python train.py --d_model=128 --experts_per_token=1 --d_expert=192 --router_score="sigmoid" --balance_bias=false --router_logit_norm=1.0 --lr_router=0.000636 --norm_eps=1e-06 --dataset="wikipedia_en"
Below are experts of layer 8 (counted from 0) of a mixture-of-experts language model. Rows are named router (the router's row for the expert), up (a neuron's input weights, with its number) and show model dimensions 0-127. Each number is 128 + 32 x the weight over its row's rms, rounded and kept within 0 to 255.
Before each expert's rows: "gets" lists some tokens that make up at least twice as much of what it gets as of all text. This comes from a sample of Wikipedia text that the model never trained on. Tokens count by the router's weight.

# expert 7
gets: "|", ".", " (", "p", " sp", "′"
router [170 108 179 127  95 128 147 107 142 123 103 130  71  96  79 154 168 137 191  89 106  81 183 117 138  55 148 130 167  86 132 146 128 130 110  84 117  89 123 158  85 151 137 172 132  91 169 118 123 138 127 167 155 125 134 158 171  79 127 119 145  87 127  77 107  78 163 170 132  69 165 122 221 119 130  90 164 130 150 155 107 175 148 122 120 105 194 144  92  80  88 147 168 107 134 143 110  65 161 128  91 144  99 176  79 100 120 117 142 116  98 114 102 140 145 124 139  88 128 123 169 161  91 108 207 159 129 132]
up0 [171 139 197 112 116 112 132 145 111 141 154 112 107 125 107 145 121 144 146 190  89  90 165 104 150 119 156 127 174 158 147 110 172 103 102 146 152 103 160 173 108 128  82 146  95  66 132 133 140 130 105  88 167 110  45 133 120  85 134 115 183  88 150 179 124 108 193 121 147  97 180  95 118 125 104 141 126 164 100 169 120  80 153 137 117 124  88 162 156  85 161  88 179  83 117 134 130 118 114 105 109  57 166 118 152 111 173 214 103 173 150 110  80 148  98 109 103  79 147 106 208 111 143 143 121 153 131  82]

# expert 4
gets: " the", " of", " |", " for", "-", " with"
router [123 122 135 105  94 109 127 146 150 153 157 165 165 141 168 118 173  74 168 107 143 193 166 117 145 166  85  98 147 173 183 180 120  40 104 116  82 103 178 107 130 162  93 142  75  53 146 116 134 139 131 177 126 158 130 136 117  72 170  91 128 159 117 116 131 138 193  93 127 158 151  99  79 107 126 115 130 153 195 148 115 110 118 150 177 175 112 148 102 173 118 141 150 146 123 119  46 110 111 145 139 115  63  79 137 124 148 135 193 176 122 181 124 139  76 127 125 151 114 108 162 150 115 128 161  96 144 110]
up1 [ 89 100 137 136 123 180 139  80 131 161 231 120 132 141 124 105 150  86 100 188 154 144  58  78 118  73 112  96 179 160 175 126 163 169 134 100 120 103 106 120  70 150 136  88 147  83 137 107 171 103 101 119 133  60 122 182 114 155 152 127 121  83 132 112 137 145 118  81  55 158 161  98 158 111  98  96 116 119 156 121 130 122 144 122 163 113  93  84 176 115 169 144 134  96  86 157  80 157 115  80 138 106  92  92 120 110 140 167  89 136 165 132  89 122  44 128 110 123 125 141 136 128  83 128 153 104 184 119]

# expert 3
gets: " ", "9", "l", " L", "m", " S"
router [124 196 195 159 131 114 125 136  97  99  96 113 146 132 182 105  96 156 129 116 123  84 120 144  92 148 184 181 115 132  97  95 131 133  83 139  63 160 123 141 100  84 167 163 188  68 148 167  91  79 130  85 157 107 151 116 171 118  76 158  98 126 133 142 138 123 130 121 116 182 178 129 137  53 153 163  88  89 144  64 146  87 140 111 152 130 199 141 135 172  96 119 100  80 114  72  92 140 150 101 133 160 186 122 156 105 136 120 135  94 146 118  86 144 161 143 116 153 105 196 124 144 173 145 159 144 157 105]
up1 [143 146 137 139 145  85 171 131 152  83 154 161 107 150 171 140 140 111 145 172 105  90  92 167 101 143 139 173 129 188  81  72 144 146 150  65  99 147 117 122  88 161 180 161 106 162 128  89 134 131 148  63 199 133 143 142 120 109  71 178 133 210 136 159 145 171 123 102 123 133 156 171  96 100 125 161 120  76 143 102 161 107 133 156 134 108 148 187 117 143 142 108 117 112 136  88 112 147 133 101 176 166 132 112  91 152 130 137 104 110 151 181 204 162  90 125 143  78 100 149 128 168 203 172 152 125 165 180]

# expert 14
gets: " the", " |", " D", "in", "th", "ot"
router [167 127 115 136 177  76 115 122 116 166 128 131 175  93  95 171 125 143  67 164 149 123 189 100 123 126 146 110 112 123 163 187 188 160 150 171 127 102 118 141 113 155 146 171  85 113 186 108 142 128 108 127 111 127 169 135 119 114 114 100 147 130 122 128 111 117  80 161  63 122 128 177 143 196 106 114  81 108 122  92 158 107 115  67 116 131 117 113 131 125 117 179 177 109 121 132 139 173  55 144 107 220  83  99  88 148 131 162 108 143 101 129 238 133 138 115 123 102  68 112 128 108 130 142  77  98 141  76]
up1 [109 144 159 114 168 131 119 175 101 110 119  68 125 118 114 122 183 126 102 148 140 119 132 165 133  96 157 107 173 170 157 133 124 126 140 164 172 122  94  92 155 149 139 147 138  79 155 183  81  84 130 155 156 136 111  82 133 155 109 144  83 162 163 168 162 198  70 132 133 102  63 158 115 118 105 116  66 109 174 116 159  94 163 111 120 133 120  96 136 133 140  29 167 103 110 108  96 137 137 135 168 119 127 116 173  74 135 111 109  99  98 147 124 149 129  88 134 116 138 223 165 195 108 185 135 126 159  54]

# expert 15
gets: ",", " |", ")", " and", ";", "\""
router [118 141 105  79 184 172 128 196 178 235 203 153  81 100 103 146 174  79  84 135  95 158 130 128 149 189  72 125  82 139 115 128 115 149 125 109 173 122 177 162 129 192 163  60 147 113 127 133 126 169 129 132 166 111 107 152 154 157 159 177 163 161 119 134 137 153 115 133 133 124 109 160 119 156 137 125 150 129  67 134 155 176 186 139 150 186  92 156 145 121 151 134 119 164 111 147 127 106 134 158  98 125 116 106 110 130 111 129  30 103 158 140 183 143 140 116 108 114 112 135 130 143 129 119  73 155 126 154]
up1 [ 87 176 109 106 120 155 185 144 109 139 111 122 123 128  72 127  96 127 175 134 134 145 115 150 113  65  97 131 101 169 122 152 133 165 148 131 139 185 118 150 133 106 148 107 110 167 155 189 136 130 103 152 155 136 138 190  92 142 126 110 103 154 146 114 220 134  94 137  73  66 155 201  86  85 108  82 154 134 152 136  99  72 101 100 110 106  66 142 157  74 142 116 193 142 101 106 163 180 146 169 193  84 163 148 158 108 114 107 155 152 131  97 157  78  98 159  97 172 159 144 157  94  93 149 141 142  97 109]

# expert 8
gets: " of", " |", ",", ".", ":", " that"
router [ 76 111  56 115  78 131 144 165  87 149 230 249 123 134 117 128 126 109 109 159 165 141 118  97 162 106 186 124 120 114 145 136  99 170 192 151  92 124 153 156  97  99 123  96 139 104  99 146 132 143  92 144 100 112 139 106 128 181 164 108 171 132 120 136 103  97 164 106 109 111  62 116  91 135 102 147 166 174 142 101  98 125  92 121 113 118 133 148 185 118 154 111 201 156 125 133 145  71 116 157 118 128 176 219 150 129 155 162  70 134 124 150 127 145 118 130 105 131 155 150 111 129 121 173  95 148 136 111]
up1 [147 146 142  48 112 189 177 138 151 120 128 165 147 152 126  75 149  92  85 196 121 108 115  99 122  69  97 123 129 141 119  97 135 142 110 125 109 114 157 159 135 121 100  64  79 155  95 133 154  64  71 144 133 175 142 138 112  92 138 157 146 187 144 147 106 106 126 113 141 134  69 174 207 127 129 172  79 100 160 145 127 103 143 206 130  99  98 159 125 138 102 166 156 109 186 101  98 114 156 149 119 140 180 126 169  85 122 119 142 175 145 149 141 186  84 194 111  78 148 148  96 155 151 129 154 103 150 131]

# expert 2
gets: "2", " was", " is", " his", " her", " he"
router [153 113 123 127 175 181 110 127 123 157 120  88  85 175 164 151 110 173 149  97 108 187 124 185 105 133 148 103 165 167 100 115 165 162 211 174 135 126  90 129 196 141  85 136 160 181 128 121 147 105 131 130 133 139 168 109 107 167  69 116 173 103 123 139 115 126 107 130 167 149  75 103 143 173 135 161 142 127 163 114 172 146 173 165 142  95 125 108 139 130 112 113  93 162 109 165 146  84 108 143 175  25 131 100 123 131 185 115 147 148  87 158  94  92  89  70 127 104 164  79 170 144 133 168 137 102 103  82]
up0 [142 173 153 146 149 178 145 145 111 115 141 109 188 157 128 171 115 159 136 115 122  98 119 167 123  97 154 115 165 187 207 198 144 161 124 124 154 167 153 171 180 151 124 167 146  59 123  95 172 125 127 165 159 122 136 145 150 154  57 130 130 123 142  99 134 184 117 151 114 173  54 134 121 160 102 131  96 215 163 106 140  97 161 135 133 129  72 165 132 134 142 143  96  86 124 144 153 118 152 175 166 175 127 163  65 129  99  61 148 121 146 140 107  96 187 154 140  63 176 144 141 101 124 130 122 117 134 123]

# expert 5
gets: "an", " and", " P", " in", " l", "on"
router [144 115  84 163 110  93 107 110 140 145 153  77 205 171 133 174 169 122 112 142 115 147 164 122 123 160 194 144 153 141 159  99 185  87 106 101 192 128 151 100  94 172 136 129  97 136 178 178 127 155 120 106 133  51 154 163 108  63 130 144 119 165 112 169 136 122 170 113 156 104 145 134 119 119 129 116 129 127  85 116 105 113 121 148 115  90  84  87 112  81 106 150 143 196 141 184 169 140  77 108 125 107 197 153 122  86 182 125 138 121 126 116 116 108 155 146  65 111 177  59 170 129  80 102 132 107 116 182]
up0 [178 147 105 144  97 139 142 154 142 155 179 155 192 125  95 154 146 112  97 138 121 156 150  84 122 119 161  90 145 121 122 143  98 148  87 145 143 146 130 158 164 168 101  73 142 116 162 143  83  62 149 106 142  89 116 155 165 122 148 125 103 155 151  98 188 132 161  96 133 102 121 189  68 113 121 124 114  71 178  91 180 126 133 130 209 144 155 124 172 102 124 119 148 122 168 129  73  90 161 147 116 102 139 190 173 121 204 124  75 117 149 154 161 128  52 146  85  63 179 158 144 124 122 158 167 111 145 121]

# expert 13
gets: " to", "y", " –", " the", "ay", ":"
router [184 130 121 128  83 125 136 121 117 140 146 135 129 142 125 109 120  68 144 164 143  89  77 126 142 158 124 117  83  62 113 120 165 110 153  86 121 143 152 152 114 114  68 105 103 121  65 148 129  67  95 162 132 222 127 182 147 155 106 137 141 130 122 127 115 144 110 102 137  55  87 141 104  97 144  86 107 172 109 238 185 150 142 104 122  82 111 107 116 129 131 114 118  50 104  83 110 156 190 187 130 159 164  96 113 127  96 145 101 112 151 128 145 153  83 114 204 103 110 117 143  99 110 117 117 143  86 153]
up0 [107 120 125  87 128 153 150 137  62 130 114 110 147  47 160 176 127 110 129 154 118  38 128 140 113  79 128 114 129 134 131 110 120 203 108 166 100 125  94 130 141 142 115  80 140 176 160 148 143  97 100 162 128 189  93  94 110 123 111 136 146 160 154 161 144  87  61  52 124  80 132 221 151 118 100  74 131 102 117 133 123 112 109 166  86  74  97 118 136 106 160  98 118  94 150  86 150 126  98 115 150  99  89 197 169 148 109  96  90 130 138 172 157 181 142 152 144  83 119 116 141 141 157  91 134 164  86 143]

# expert 0
gets: " ", "0", " in", "5", " a", "4"
router [157  89 144 162  27 172 139 195 139 108 148 163 172 103 138 102 121 146 135 154 142 118 138 136 122  78  84 134 170 133 111 200 157 137 133 117 180  93 172 114 202 103 110 147 117  91 101 141 132 144 108 124  94  96 104  87 113 111 117  84 108 150 147 117 135 152 171 140 173  96 116 144 114 153 108  84  92 145 137 138 134  94 122 150 213 169 151 170 102 110 157 118 132 117  98 106 131 126 134  97 143  66  57 123 112 110  97 177 166 203 127 125  96 131  84 130 146 126 107 102 116  71 131 195 184 155 102  98]
up0 [160 127 161 130  91 154 169 162 135  95 156 104 168 128 103  93 123 139 113  98 100  97  90  85 118 121 140  78  82 197 164 125 114 102  39 160  90  94 106 114 186 142 151 104 155 178 158 112  98 151  88 142 133 193  83 133 143  64 101 123 156 180 172 159  99  86 113 129 123  77  90 151 121 137 102 101 171  64 127 137  89 135 150 142 124 133 115 136  74  80 135 109 138 165  72 172 100  92 157 131 131 136 168 128 109  57 155 112 129 141 140 149 135 159 158 142 139 148 134  95 140 139 198 168 145 117 168 192]

# expert 10
gets: "2", "1", "3", "4", "7", "8"
router [ 88 183  91 186 208  46 111 126 106 114 119 198 155 125 117 134  80 130 134  88 163 132  83 101 119 140 103 124  93 192  87 127  68 125 129 156 135 106  92  55  97  88  88 117 124 155 134 130 109 112 137 160  84 174  76  99 158 145 112  30  51 129 159 104 124  89  70  95 101 116 157  89 138 119 107 155 118  90 135  84 123 140 129 125 113 123 100  84 122 117 160  88 147 108 136 103 141 114 113 132 130 153 137 157 176 139  58 138 135 157 121  95  95 120 129 128 106 150 114 139  90  98 115 130 153 116  82 105]
up0 [114 152 172 129 115 131 190 167 125 101 127 110 166 126 166  99 135 137  83 160 106 183 110 110 113 120  99  69 168 122 129 139 102 129 136 126  95  85 117 149 152 196  88  82 103 114 190 158  59  55  83 112 159 151 101 142 180 139 126  87 152 110 150 133  80  72 210 113 109 127 148 115 105 110 121 145 124 129 181 108 122 104 101 125  70 176 134 150 161 109 130  83 203  84 160 134 121  89 137 131  86 105 125 161 111 158 117 113  85 113 138 120 131 168  89 142 165 110 110 142 176  82 162  75 148 132  67 151]

# expert 11
gets: " t", "5", "6", "7", "8", "4"
router [ 72 104 140  73 105 121 112  43 169  60 105  50 115 182 109 120 130 122 121 155 103 151 155 114 167  96  95 134 129 145  80 135 137 187  92 103 144 162  85 165 142 146 130 101 171 180 133 144 125 155 144  71 107  86 173 106 114 148 101 180 123 126 117 105 188 162  70 100 113 113 190 142 150 137 132 104 181 148  78 142 144 120 135 113 129 146 111 107 133 165 172 132  65 134  98 138 147 186 192 138 132 155  85 125  96 143 139 107  91 111 154 149 136  92 157 137 138 105  93  96 123 142  98  78  74 180 152 131]
up1 [145 114  98 123 127 155 156 186 137 104 217 140 115 102 110 134 138  72 132 169  95  92  98 189 123 153  89  97 172 178 156 120  78 131 131 196 146 161 141 114 116 131 208  91 147 154 118 148 157 151  97 135 167 130 113 111 163 169 124 159 120  96 167 211 136 102  63 105 114  95  63  74 121  99 145 117 107 152 174  90 139 151 151 171 143 131 155 171 134 157 110 123 141  85 188 142 111 147 100  74 117  94 172 141  67 134 131 126 107  76 145 122  70 126 126 133  90 164  81 121 150 123 115 149 135 127 145 153]